{"n_layer": 9, "d_expert": 64, "d_shared_expert": 128, "moe_layers": [3, 4, 5, 6, 7, 8], "balance_loss": 0.00757, "seq_len": 384}
Below are experts of layer 3 (counted from 0) of a mixture-of-experts language model. Rows are named router (the router's row for the expert), up (a neuron's input weights, with its number), down (a neuron's output weights, with its number) and show model dimensions 0-191. Each number is 50 + 12 x the weight over its row's rms, rounded and kept within 0 to 99.
After each expert's rows: a language model's description of what the expert responds to; "comes after" lists some tokens at least twice as common just before its tokens as in all text. This comes from a sample of Wikipedia text that the model never trained on. Tokens count by the router's weight.

# expert 54
router:60 42 70 59 45 44 52 60 65 56 41 62 72 48 46 82 58 45 61 44 50 38 55 61 57 49 55 58 57 58 33 51 32 65 29 59 42 28 19 54 64 65 48 32 60 59 54 46 42 34 30 59 64 63 56 35 43 51 50 38 48 44 56 59 37 36 62 60 65 42 52 41 48 55 38 53 28 27 60 72 47 68 55 44 58 62 66 19 52 63 52 64 48 62 58 30 41 52 68 70 42 41 53 69 46 37 56 58 37 69 34 58 57 45 61 50 49 43 59 44 40 55 37 47 34 58 69 39 61 27 37 49 62 44 41 55 50 49 33 35 46 43 51 50 60 55 53 48 57 47 63 52 47 50 53 44 66 77 51 37 49 53 62 56 61 65 52 55 68 48 56 35 70 62 46 43 57 69 50 37 67 67 68 36 19 23 60 41 41 56 57 35
up4:58 62 52 55 47 35 58 35 61 40 42 44 69 52 72 62 53 54 43 36 55 50 50 61 56 42 32 56 31 70 64 62 37 42 40 59 36 54 30 66 40 45 49 48 47 49 52 45 40 35 58 63 39 68 64 46 46 44 51 38 58 53 74 33 44 28 50 31 59 51 63 34 58 49 72 48 59 45 38 54 45 42 51 51 57 61 38 12 68 54 59 42 48 33 57 39 24 44 56 58 28 63 58 60 64 55 55 66 50 48 45 59 46 47 43 73 26 42 56 39 55 84 42 53 41 50 59 49 50 33 53 54 51 40 79 56 59 52 32 39 51 52 58 66 64 57 43 48 46 48 65 31 45 53 39 42 57 73 51 36 33 54 74 42 63 39 43 25 67 59 61 54 78 68 73 36 51 50 59 58 52 46 47 34 43 22 54 56 59 50 49 47
down4:45 43 38 56 28 60 50 48 28 46 57 42 72 41 74 31 63 63 67 63 48 52 46 35 44 67 54 54 49 63 63 57 57 59 39 61 51 55 47 57 57 51 27 58 78 66 75 54 39 35 62 49 49 31 48 32 47 57 60 61 42 62 58 53 58 48 65 53 33 70 36 52 58 32 60 53 37 43 57 46 50 72 30 59 42 74 30 61 70 38 61 41 42 65 22 54 48 69 55 39 71 60 51 47 44 58 49 35 47 63 40 61 34 41 63 59 50 45 58 57 61 42 67 42 37 27 46 62 37 41 47 35 39 58 39 50 55 60 40 68 58 27 54 41 74 51 53 51 67 67 84 39 39 47 40 52 55 30 53 41 50 44 55 64 55 58 50 58 38 49 50 44 53 50 38 48 44 32 72 58 49 37 33 45 70 59 39 62 64 70 54 53
Description: Table totals and headers. Table header and summary words like Career total, Total votes, Year, career, life, record, part, mostly pipes in sports and election tables.
comes after: " the", "-", "|", " first", " Total", " All"

# expert 9
router:51 48 71 59 47 54 50 51 64 58 26 58 58 57 36 79 62 50 60 58 57 34 63 45 34 46 42 32 50 55 33 66 30 65 46 39 35 22 47 54 56 59 51 54 73 54 43 50 65 51 28 54 46 34 56 60 27 45 53 38 55 61 60 54 50 51 44 34 67 57 54 53 32 45 57 69 53 32 50 42 50 53 56 41 76 48 73 35 59 49 60 26 45 36 71 37 50 58 63 42 53 44 58 47 49 55 62 42 63 57 40 77 53 49 43 72 28 31 57 40 31 34 26 79 37 57 63 57 51 32 49 50 48 21 55 48 50 67 34 57 20 63 55 56 68 46 61 41 41 44 45 49 61 62 64 47 35 50 46 37 51 55 31 61 46 57 54 54 61 54 56 54 70 53 30 47 56 46 54 54 57 61 40 51 29 44 64 55 43 38 38 40
up4:55 49 44 43 51 42 55 34 61 37 42 49 46 32 37 50 65 43 67 53 35 34 46 44 37 46 50 55 57 50 68 71 38 45 34 55 69 68 49 43 63 67 64 50 54 55 56 56 54 68 30 41 39 54 51 61 54 62 52 68 79 84 58 55 62 63 39 56 45 67 46 66 40 60 64 53 34 61 46 46 59 44 42 51 54 38 49 67 47 29 63 31 40 39 56 26 49 56 48 68 67 54 46 51 58 50 46 44 52 46 41 61 46 52 52 54 39 62 47 44 36 34 58 54 69 45 67 39 61 55 31 47 49 60 53 28 54 57 84 36 17 37 38 23 67 45 51 42 61 75 49 58 41 28 65 47 57 55 49 59 41 42 70 48 32 40 40 42 59 53 61 55 51 37 30 76 54 43 67 49 41 56 54 54 25 43 59 62 32 31 46 42
down4:63 49 39 41 61 38 37 22 38 56 19 59 49 40 37 47 57 62 46 34 51 55 31 35 58 50 46 58 62 59 57 41 35 55 28 46 43 36 48 33 55 54 57 36 52 40 58 67 54 43 56 45 57 55 34 59 58 29 56 57 32 67 63 47 50 64 68 40 54 60 45 40 73 42 63 48 40 37 40 51 51 54 45 38 65 66 34 65 59 58 47 65 46 46 46 51 65 77 46 57 55 49 32 27 69 38 56 72 45 52 74 42 32 39 60 42 50 67 54 44 59 36 46 46 47 65 46 10 43 51 71 42 59 60 56 44 50 51 37 32 52 45 55 50 65 48 25 79 56 41 35 51 63 34 55 46 49 33 39 56 43 14 42 49 37 42 43 33 43 45 41 50 35 66 69 69 40 68 50 52 53 40 42 45 58 63 54 53 47 55 57 42
Description: Word-initial pieces. First pieces of words and numbers after a space or bracket, especially a, A, La, Ma and the 1 starting years such as 1982.
comes after: " ", " (", " \"", "/", " re", " dec"

# expert 44
router:44 42 55 52 44 44 58 49 55 51 35 47 45 71 42 51 62 52 61 60 73 52 51 58 34 48 47 49 63 33 49 60 18 54 43 54 58 20 45 62 60 51 32 46 64 34 60 48 53 35 16 48 52 52 60 34 09 51 59 70 64 59 55 48 45 34 32 41 48 46 68 50 46 42 44 51 32 27 54 47 59 58 51 61 44 55 48 32 28 60 64 36 46 45 68 45 49 50 54 66 43 41 68 59 47 44 63 41 46 64 41 57 54 40 42 56 53 50 37 44 47 47 35 47 31 36 42 40 43 21 29 39 48 44 57 51 30 53 46 47 47 26 43 36 68 60 60 26 38 45 57 29 59 53 54 38 44 59 65 29 51 64 42 65 45 58 52 39 55 57 74 51 43 68 34 64 48 61 46 49 66 74 66 41 43 44 72 74 46 46 36 44
up4:52 58 56 53 49 35 56 65 68 42 47 63 57 70 48 58 46 44 48 33 55 46 40 51 27 46 36 49 48 59 51 49 32 75 64 64 61 58 56 46 78 43 40 55 47 67 53 63 50 57 40 38 61 76 54 56 45 61 51 49 35 65 58 52 37 39 37 38 49 59 56 54 78 57 40 77 40 51 47 81 35 60 37 36 62 14 70 80 49 55 73 47 62 49 46 49 51 40 38 46 34 23 29 52 45 44 60 58 44 64 51 43 68 47 62 56 68 53 51 48 51 79 44 55 44 54 39 28 27 58 49 40 48 37 55 44 41 44 47 45 57 55 52 52 52 60 35 46 58 43 53 43 53 68 61 44 38 54 59 34 35 48 34 48 74 43 38 49 53 33 51 69 46 22 57 57 35 43 52 60 62 47 45 47 56 54 38 75 43 49 28 55
down4:30 45 53 61 39 45 64 45 41 60 57 54 77 40 46 29 62 47 37 32 45 42 51 54 46 44 49 58 49 74 51 46 42 52 71 60 42 65 38 86 40 62 53 62 63 48 57 16 45 31 60 43 41 51 66 28 52 80 66 56 43 38 47 43 70 55 42 49 34 50 31 43 46 62 38 41 48 58 52 41 38 46 67 49 48 48 47 26 42 49 62 51 55 58 46 64 47 72 52 58 51 67 56 39 55 53 47 68 18 48 53 51 72 32 30 32 41 73 55 61 42 57 55 69 32 69 51 42 45 58 59 63 51 42 36 50 53 25 44 42 57 36 54 61 49 54 47 32 59 42 24 35 42 62 53 46 52 47 38 46 59 46 46 57 47 41 34 43 47 32 55 43 22 50 42 65 65 44 41 58 51 34 58 49 55 43 53 49 27 75 63 45
Description: Name and title endings. Word endings after a capital initial in names and titles, such as W-ands, W-ings, W-acky, St-ade, usually in tables or lists.
comes after: " W", " St", " R", " F", "W", " w"

# expert 16
router:57 42 62 59 45 51 58 39 64 50 39 51 65 57 43 83 67 36 64 50 69 45 48 42 52 62 58 46 60 38 54 47 34 46 42 44 48 37 56 65 53 27 40 40 51 59 48 48 63 47 34 35 63 60 64 54 44 53 54 49 77 65 47 60 40 38 44 40 61 56 70 42 50 68 52 69 29 28 26 52 65 49 58 53 36 53 45 51 41 56 71 37 43 48 75 36 32 55 62 41 67 65 44 68 49 40 68 65 57 38 38 53 44 42 51 58 53 40 57 56 57 47 48 45 31 52 57 63 55 25 52 63 38 53 76 53 56 71 45 38 39 43 62 49 45 31 58 45 52 62 63 36 56 56 59 43 47 68 69 43 31 76 53 68 45 41 47 36 88 47 57 66 56 41 46 72 57 26 43 52 60 57 53 34 51 26 58 54 44 40 30 37
up1:45 15 54 40 53 43 44 51 51 56 63 63 49 44 55 52 58 44 46 54 61 52 31 59 44 56 77 44 49 70 51 39 53 48 62 46 60 50 40 38 41 40 44 56 51 74 78 52 46 64 28 51 42 49 63 86 62 54 55 37 61 58 55 29 34 21 83 30 29 41 40 47 57 82 40 68 58 53 23 57 76 45 29 52 40 46 42 60 38 40 65 55 58 58 57 47 42 58 57 56 54 54 48 50 65 46 53 41 51 36 50 58 44 55 64 67 70 36 50 53 46 56 58 59 36 42 34 53 63 54 41 42 37 60 27 44 57 67 50 17 53 54 43 50 57 55 42 39 37 55 68 44 39 50 54 59 44 50 49 41 35 60 63 53 65 45 73 57 30 49 60 61 33 40 56 69 58 66 46 51 45 52 57 59 37 55 55 46 38 54 40 73
down1:33 37 58 60 40 61 39 54 64 44 66 42 39 42 44 41 50 63 68 52 50 58 23 64 38 39 68 71 60 62 40 43 35 64 44 40 19 48 43 55 30 58 52 32 68 53 48 32 35 55 39 49 55 54 45 75 59 64 55 36 54 78 54 46 71 46 67 44 28 41 46 45 67 52 43 52 59 61 34 47 61 47 67 53 31 52 60 28 44 52 39 49 53 63 49 60 49 43 48 55 51 46 52 70 52 35 45 57 51 42 57 64 30 54 30 27 42 55 44 39 38 36 63 46 47 69 40 25 34 65 65 44 84 70 72 41 63 37 40 46 59 45 66 44 47 51 46 41 59 67 46 48 34 63 46 54 62 66 33 50 59 55 43 33 55 52 80 47 54 67 54 30 59 56 33 46 59 54 50 58 53 61 47 62 55 55 35 51 33 54 39 52
Description: Year digits and spaces. Second digit of four-digit years after 1 or 2, plus the space before a year, in dates, medal tables and filmographies, like 2-0-09, 1-9-82.
comes after: "2", "1", " in", " the", " March", " September"

# expert 50
router:60 60 63 49 50 55 58 48 58 40 41 55 45 70 40 58 32 63 62 65 56 49 63 53 72 72 53 31 46 32 36 28 49 61 48 59 48 38 53 56 58 41 51 62 48 55 38 38 39 50 38 43 41 25 60 68 39 40 62 57 53 63 62 66 40 60 59 52 77 57 56 36 35 58 34 56 22 32 34 48 73 58 43 47 68 41 78 34 46 42 47 52 63 66 59 51 45 47 59 70 45 37 39 56 49 40 58 66 81 56 22 61 56 42 46 31 47 58 34 55 51 52 58 57 65 50 70 30 41 46 48 50 68 37 64 36 42 63 41 35 26 57 45 37 48 39 72 45 65 45 47 60 39 53 41 26 72 47 61 52 61 50 53 55 63 64 62 63 67 54 76 65 59 54 51 40 47 51 32 48 45 71 61 47 41 41 55 59 42 54 61 53
up1:64 45 59 36 46 58 52 65 56 60 58 36 64 47 43 51 42 33 38 65 55 43 41 51 37 55 43 64 71 24 55 40 39 56 34 50 40 61 25 33 52 66 49 33 61 25 37 52 62 68 43 44 54 28 45 54 60 39 71 48 47 57 53 42 45 60 62 46 42 42 42 30 37 48 43 35 55 32 35 79 24 50 46 37 54 46 56 61 32 29 47 32 61 38 58 54 49 62 47 48 53 41 37 48 56 35 59 51 43 53 49 57 54 73 54 50 35 68 75 31 30 63 49 43 69 35 46 48 73 50 49 47 44 46 76 35 47 44 38 42 42 66 54 67 58 48 64 53 35 63 51 37 53 56 32 35 64 39 34 74 49 55 43 69 54 22 53 70 64 64 79 40 50 36 55 52 57 63 38 51 52 48 56 53 56 57 46 36 34 37 51 59
down1:61 45 40 47 36 37 57 32 41 57 36 62 42 33 42 45 33 51 38 28 49 58 39 42 17 40 46 59 24 47 42 65 51 30 46 48 48 53 60 36 70 44 62 47 56 79 54 62 36 68 44 68 61 64 43 51 72 39 39 63 51 38 40 54 60 35 33 59 48 35 59 54 45 61 55 58 46 51 49 36 43 26 45 59 51 52 72 64 47 44 39 57 51 56 33 56 56 53 60 50 34 41 46 46 64 60 29 46 69 60 72 56 56 46 66 54 36 68 48 61 57 64 20 62 57 30 35 45 67 38 61 37 53 52 66 51 64 46 33 77 50 64 65 70 65 66 48 67 47 65 47 53 40 67 46 42 50 38 33 45 43 31 66 54 57 62 51 48 44 53 51 52 41 42 46 70 31 57 59 47 40 75 42 55 60 74 62 49 55 39 41 50
Description: Coordinating conjunctions. Conjunctions and connectives like and, or, but, not, only, then, than, plus the -ly piece, as in Beverly Hills.
comes after: ",", "9", " and", " well", " is", "See"

# expert 15
router:60 38 49 57 45 22 49 48 50 62 20 44 47 48 61 51 38 51 57 46 49 31 25 70 43 57 59 32 52 48 46 59 32 36 64 46 58 31 35 62 63 53 31 44 54 57 64 52 60 23 48 34 61 37 70 67 54 40 42 38 40 73 48 54 25 57 40 53 57 73 68 49 50 56 51 67 38 39 56 59 58 79 64 27 35 51 54 40 48 48 56 47 58 52 53 39 47 59 52 60 74 35 58 63 47 47 76 43 70 51 31 63 64 53 63 55 66 61 53 51 49 60 39 43 52 53 63 37 43 44 52 44 51 23 35 54 58 60 39 34 48 53 65 41 48 49 38 38 35 63 48 43 69 41 36 32 41 36 50 45 46 60 18 59 46 65 43 51 61 34 71 43 41 38 45 59 69 52 46 58 39 47 60 32 54 38 72 66 50 35 45 54
up0:56 54 39 69 48 46 43 37 48 47 44 37 50 86 46 46 54 48 62 73 53 31 51 46 19 58 41 28 48 37 42 35 28 54 53 47 55 46 53 62 72 59 41 33 55 72 54 63 51 42 85 66 45 51 50 46 53 48 61 20 39 56 51 72 53 55 55 67 55 45 56 47 64 35 60 45 42 50 65 50 45 76 22 43 37 41 36 58 49 67 64 69 53 51 32 37 45 55 47 55 44 48 28 52 50 36 48 64 32 65 51 47 62 49 59 42 40 38 45 74 24 62 51 41 41 45 38 55 38 49 56 72 34 46 43 52 49 46 44 46 72 47 49 38 42 47 36 52 55 63 47 71 55 42 40 40 40 51 43 40 46 57 30 46 73 69 47 68 52 53 75 40 33 38 46 38 36 49 53 61 63 49 62 50 39 38 49 65 48 76 37 51
down0:22 48 71 57 48 54 58 57 69 50 59 55 49 78 41 63 54 49 43 50 43 50 33 35 57 50 52 43 42 49 31 27 39 37 49 50 54 42 61 45 31 42 50 67 59 45 61 55 43 55 67 70 34 47 44 67 67 57 43 46 48 53 41 72 33 60 55 32 58 47 55 60 74 52 47 32 50 54 60 73 48 75 49 63 39 61 31 24 55 45 50 68 53 51 44 30 47 31 38 62 65 71 55 53 53 49 43 66 69 33 54 58 44 69 58 39 61 55 51 50 50 37 69 38 44 63 49 51 40 54 62 40 77 61 45 63 53 46 60 28 61 36 59 21 43 61 64 38 27 71 34 44 41 40 55 64 52 54 49 41 53 41 38 72 38 53 47 33 63 57 54 38 47 47 38 54 53 35 67 42 69 48 29 28 40 40 49 63 45 59 53 62
Description: Closing parentheses, dates. Closing brackets and digits ending years in biographies and lists, as in (age 63–64), (1882–1942), and born 1998; also table pipes.
comes after: "9", "7", "8", "6", "0", "5"

# expert 11
router:67 56 78 62 42 41 51 61 57 50 48 51 66 50 49 54 49 51 45 43 77 36 31 64 62 37 61 44 55 69 42 70 48 42 69 57 45 41 49 57 47 58 53 61 47 70 51 43 45 52 46 66 42 24 54 50 45 55 67 41 77 60 48 35 23 47 32 59 64 41 58 59 65 56 46 62 51 45 13 52 52 45 47 45 59 67 52 71 36 62 64 42 61 45 42 43 33 65 48 57 52 58 47 62 44 51 59 42 50 40 22 49 39 45 61 53 49 61 71 32 48 54 50 58 41 46 50 55 44 26 43 53 69 51 58 65 52 44 30 48 32 45 59 44 54 44 50 31 43 58 48 46 62 54 42 42 65 59 74 53 34 67 52 45 70 67 42 53 68 56 59 67 54 63 44 59 52 20 23 55 60 54 50 27 35 20 47 60 41 29 28 54
up5:54 37 67 53 55 53 69 76 48 56 50 54 68 70 56 55 54 56 67 37 78 38 48 37 46 45 45 62 56 66 33 40 54 32 47 34 43 37 58 45 80 47 40 47 43 36 59 33 62 29 43 34 56 50 49 39 49 42 55 53 53 48 64 60 63 48 50 53 57 34 57 68 43 53 42 76 62 40 46 49 70 60 51 32 66 51 45 62 34 43 58 54 54 40 54 42 50 54 54 79 44 51 58 63 49 28 74 43 68 54 25 62 52 18 41 51 53 69 55 30 62 53 46 51 41 51 48 53 41 34 36 68 66 60 45 46 54 48 65 47 49 35 42 58 57 56 54 38 61 40 46 15 74 54 55 56 55 44 39 65 33 67 31 54 36 70 33 53 74 58 69 54 69 56 44 65 56 48 42 58 53 48 65 37 37 50 65 60 51 49 38 56
down5:57 52 47 58 54 57 50 36 56 65 47 54 52 37 66 30 59 56 35 54 49 58 64 59 57 49 40 48 53 62 29 40 76 40 67 66 53 50 42 48 49 35 49 32 54 70 32 62 40 47 61 44 59 63 60 57 56 27 65 38 49 40 47 62 54 28 61 40 52 53 29 61 35 37 60 24 52 46 35 55 55 23 77 61 60 43 45 60 53 51 52 37 58 57 56 58 35 64 75 73 41 31 27 34 32 54 66 62 63 47 50 54 28 44 51 53 36 63 48 64 26 57 59 32 68 48 61 52 25 53 54 34 40 49 48 54 38 69 58 32 51 48 62 59 68 54 51 69 30 63 48 58 78 62 41 62 52 44 43 43 48 36 51 58 51 44 52 56 59 60 37 49 43 67 36 53 47 53 44 55 76 58 39 30 39 72 54 45 44 42 33 42
Description: Table cells, name pieces. Blank cells and numbers after pipes in sports and film tables, plus short name starts or pieces after T, as Tom, Tep, Pat.
comes after: " T", "|", " t", " |", "T", " Ch"

# expert 18
router:54 39 49 50 47 59 59 60 54 24 40 46 42 63 47 55 46 44 50 56 57 50 61 58 51 42 46 37 59 24 44 50 42 44 74 60 61 28 57 46 74 67 37 53 47 34 56 29 61 51 51 59 43 35 47 35 29 50 57 65 71 56 42 41 55 21 54 61 62 52 65 51 48 31 31 50 54 49 27 67 51 57 52 42 53 48 67 55 30 57 44 34 56 55 59 46 36 67 53 57 56 58 41 60 50 42 64 45 59 58 29 56 33 43 49 60 39 46 59 43 48 60 26 59 40 35 57 61 42 28 39 56 48 33 37 44 54 55 44 30 41 46 59 40 58 53 63 50 42 39 45 31 49 57 64 40 74 47 63 28 60 66 64 50 60 62 55 43 77 68 68 59 64 61 28 61 61 48 21 43 72 46 47 29 33 28 71 70 46 43 33 60
up1:68 39 53 47 38 39 37 56 65 76 62 56 41 40 60 56 34 59 70 71 35 69 52 48 55 49 69 63 46 32 39 61 40 41 41 63 69 38 40 40 68 46 61 49 75 48 52 49 49 30 46 57 58 35 46 34 31 49 45 36 76 88 48 61 41 48 39 60 65 43 56 66 59 64 43 48 65 43 50 71 39 46 38 59 53 49 46 49 33 21 39 54 50 48 47 61 60 54 44 63 42 54 47 41 33 40 55 49 62 40 60 28 48 44 68 52 36 49 52 64 51 77 53 47 51 55 33 63 38 40 46 58 67 54 31 36 31 41 51 50 44 58 51 53 42 44 74 41 51 42 36 63 64 45 37 53 62 27 34 75 33 58 45 55 41 27 64 67 72 53 57 48 72 37 40 56 55 59 61 70 44 38 47 42 46 43 52 37 54 56 57 56
down1:44 41 58 51 53 44 54 49 43 43 40 39 57 45 33 46 68 75 35 38 43 48 57 44 53 49 43 48 56 85 48 74 44 57 40 69 49 48 52 40 57 59 49 37 56 58 56 65 61 40 48 48 52 59 49 56 52 33 58 59 59 50 60 47 65 45 54 51 77 42 47 38 54 42 66 57 64 67 46 64 55 49 60 48 58 39 46 63 60 60 43 44 42 55 39 59 81 60 51 33 44 65 60 45 55 39 62 71 47 43 68 31 51 47 51 60 49 66 43 48 63 58 37 46 67 48 66 30 56 52 63 49 72 48 50 38 43 22 38 48 25 53 39 36 41 44 25 70 55 51 33 42 58 42 39 34 57 39 47 46 58 68 50 46 74 64 51 53 52 36 61 65 16 52 56 59 58 75 75 30 31 50 43 51 52 46 60 58 74 26 14 41
Description: Name-initial fragments, list dashes. Early word pieces of names and words after a capital letter (Sh, Che, W-ro, S-y), plus line-initial hyphens opening list items.
comes after: " K", " W", "\n", " S", " ", "S"

# expert 5
router:60 42 57 44 38 33 53 81 67 55 41 73 66 64 49 68 39 59 51 49 47 38 34 54 45 55 47 57 56 56 44 44 41 41 47 45 29 36 34 61 61 49 32 54 48 53 48 68 48 57 44 62 70 48 47 44 42 43 62 43 84 58 48 23 48 32 58 69 74 64 70 50 57 62 40 59 33 64 42 67 51 47 46 37 53 59 52 65 39 58 55 46 36 38 64 45 47 34 53 74 55 48 72 73 45 49 72 50 56 58 51 66 45 39 34 53 32 43 48 54 53 64 26 51 69 37 64 42 39 43 43 54 61 34 68 47 54 65 44 38 58 46 45 40 46 49 51 40 68 41 25 37 43 64 64 39 62 57 64 39 23 56 74 57 60 54 43 31 64 54 60 52 73 58 68 46 61 66 52 43 38 66 63 53 59 31 60 56 47 45 49 63
up1:37 49 36 53 29 60 81 58 56 45 64 62 65 48 60 61 48 54 52 50 32 46 67 50 54 55 49 34 70 43 67 51 38 57 43 49 50 53 46 37 51 40 41 42 25 56 69 55 45 39 59 50 57 54 46 60 44 33 42 51 69 50 43 24 52 49 40 45 47 60 73 47 63 44 32 51 51 55 36 66 21 36 64 43 71 58 45 48 44 41 47 40 33 71 59 39 45 46 56 62 54 48 59 42 51 42 56 64 49 68 51 73 34 46 46 43 38 36 57 56 81 47 44 47 43 41 44 60 08 46 43 65 55 42 39 59 56 54 54 16 51 52 54 19 71 48 39 50 59 55 48 44 60 52 79 52 68 77 52 51 53 65 61 61 45 44 58 41 58 65 49 33 47 53 49 64 78 54 49 50 47 52 53 50 56 39 38 27 63 53 50 25
down1:35 38 60 55 29 45 47 53 51 56 69 48 45 29 60 51 61 36 42 45 60 41 41 55 49 62 40 50 48 51 54 28 43 57 65 58 47 66 47 34 43 42 60 83 51 44 60 52 52 54 51 55 37 45 67 61 59 38 43 65 46 70 47 62 56 36 47 49 59 64 56 43 36 51 53 47 73 55 65 48 67 31 47 55 51 45 56 33 36 39 85 35 48 59 48 42 57 47 38 34 56 59 31 41 35 68 30 42 47 44 44 50 64 41 48 54 60 51 68 46 40 32 64 36 16 52 47 41 57 37 63 58 58 33 64 41 53 26 51 45 41 61 39 53 49 46 49 51 59 60 62 67 47 29 65 56 66 83 46 46 47 55 60 38 42 71 64 41 47 31 44 58 29 79 45 58 58 48 56 37 46 44 23 44 51 09 58 48 53 53 45 37
Description: Word-piece continuations after p/g. Middle word pieces after short onsets like p, g, r, as in p-atch, g-rown, pap-acy; also digits ending years and page numbers.
comes after: " ", " p", " P", " g", " r", " n"

# expert 31
router:63 37 60 48 45 45 56 49 61 34 41 47 58 74 45 66 46 50 60 60 60 31 51 52 53 66 56 53 75 37 37 51 37 48 66 29 51 11 58 41 60 50 55 64 69 56 34 35 62 48 24 58 45 17 51 48 45 44 68 50 61 56 32 43 41 47 46 39 42 40 50 61 52 39 40 40 55 54 44 65 59 49 55 44 44 59 46 57 29 41 29 40 61 43 68 47 49 59 49 39 50 60 56 38 45 30 75 51 42 62 42 62 46 32 42 54 37 44 67 41 41 68 37 39 63 57 67 60 55 35 33 50 60 51 47 45 57 46 35 34 53 28 34 31 54 64 50 26 62 43 54 31 59 63 46 46 60 68 58 33 46 65 47 76 51 50 40 59 80 49 79 69 66 56 65 36 50 44 33 50 50 59 36 45 34 49 54 63 39 50 47 58
up0:45 49 49 76 32 30 53 52 57 48 54 34 42 69 41 52 50 56 67 57 55 35 56 39 40 53 51 56 53 52 44 45 49 50 45 49 57 45 49 49 51 53 44 62 64 42 58 59 40 50 46 47 35 40 47 30 27 47 51 46 45 52 39 23 50 77 74 62 49 51 55 47 36 60 41 50 57 29 58 54 34 53 79 40 43 86 55 52 46 51 44 58 47 42 62 24 56 50 53 51 49 59 43 51 36 57 73 53 50 44 60 35 78 47 40 48 53 66 63 52 56 56 31 50 38 74 37 63 60 42 62 53 85 57 49 42 58 60 46 49 40 49 46 59 50 41 36 61 18 44 48 32 36 34 61 40 44 39 54 78 16 41 51 73 60 60 39 57 60 45 69 47 44 47 56 59 56 55 40 58 47 63 37 19 63 39 44 60 49 29 27 60
down0:53 67 49 44 71 53 54 39 37 55 51 50 45 43 58 17 57 55 32 66 54 43 50 30 59 55 26 48 36 45 38 60 49 54 28 40 28 48 30 50 65 41 55 38 34 41 47 47 39 43 53 53 44 51 74 41 47 61 28 38 36 56 55 57 38 56 52 21 42 31 68 71 56 45 65 43 48 68 45 58 47 31 42 64 62 54 49 39 44 26 47 64 63 67 76 49 66 46 49 53 73 38 30 64 57 28 55 64 37 37 47 56 43 62 49 67 64 56 54 49 37 28 37 33 38 26 40 44 58 51 55 54 35 34 64 45 65 49 35 61 63 55 45 54 55 57 58 62 41 55 39 48 63 35 50 26 35 55 50 49 50 56 52 50 44 64 45 67 44 60 55 29 71 55 58 40 46 53 59 45 45 26 51 54 49 60 32 56 45 21 38 39
Description: Initial-ending periods. Periods after single capital initials in names or abbreviations, such as L.A., M. Bond, E. eligens, and decimal points.
comes after: " L", " D", " K", "L", " l", " W"

# expert 14
router:62 42 61 49 51 46 62 34 58 57 45 45 63 50 60 58 50 46 47 62 49 42 61 52 37 40 72 48 73 40 53 43 42 46 47 46 26 31 42 51 37 40 66 49 56 53 60 43 45 29 52 41 37 41 94 48 21 50 32 50 55 54 59 63 62 53 39 67 47 48 47 46 36 46 55 48 43 43 28 57 62 84 63 30 62 67 61 30 36 50 61 41 44 39 71 62 19 58 58 47 50 58 65 41 51 37 48 72 55 67 29 52 65 38 49 63 56 60 43 61 39 56 31 48 37 48 59 51 53 40 49 72 59 43 74 33 66 49 30 55 46 42 45 61 61 56 61 53 56 51 45 46 71 56 62 35 66 56 72 33 45 54 43 77 67 42 40 49 65 54 68 53 63 55 67 52 55 34 46 50 49 61 56 46 42 36 65 64 44 59 46 34
up1:62 43 45 41 41 47 83 61 46 41 68 37 26 43 33 56 54 53 57 47 65 48 55 30 41 68 41 32 51 53 59 42 51 53 30 28 64 49 41 49 57 51 48 45 67 59 47 45 71 64 63 68 51 59 49 60 42 57 45 54 64 44 60 40 49 55 59 48 51 35 37 69 43 33 38 50 52 47 53 24 62 55 65 56 41 55 61 44 45 51 56 64 39 36 43 61 37 35 33 66 59 48 61 43 42 63 55 61 44 49 69 58 43 61 57 46 33 38 30 40 43 62 51 46 59 43 41 43 43 18 61 57 30 69 45 43 59 50 42 35 53 59 52 05 42 59 64 52 51 37 68 77 44 56 70 27 42 58 68 42 39 53 67 59 38 26 56 48 61 54 57 69 35 49 56 37 60 55 41 57 77 63 58 59 49 47 45 26 35 61 51 50
down1:46 52 43 39 53 44 41 65 44 52 53 47 52 63 53 55 46 64 61 47 36 65 59 74 62 57 37 47 49 43 58 40 36 48 31 58 49 66 61 29 69 66 58 37 57 38 37 31 45 43 41 44 34 51 42 51 56 81 37 29 39 52 64 38 62 57 42 54 54 54 20 44 45 62 60 71 44 42 56 54 27 45 59 51 44 54 25 60 54 43 64 64 61 43 30 56 46 44 31 52 45 61 59 43 67 35 42 36 53 52 49 62 47 58 66 59 40 41 69 35 56 47 66 54 61 83 49 41 57 55 48 54 54 50 54 35 41 74 74 34 51 40 59 37 50 53 62 54 57 55 56 41 24 39 25 68 31 68 53 60 62 66 54 39 45 45 22 47 22 74 41 49 39 58 32 55 54 55 27 53 50 47 57 37 48 46 34 73 54 54 49 56
Description: Dates: commas, months. Commas between day and year in dates, month names like September and April, and sentence-initial In; also table pipes.
comes after: "4", "5", "3", "6", "7", "8"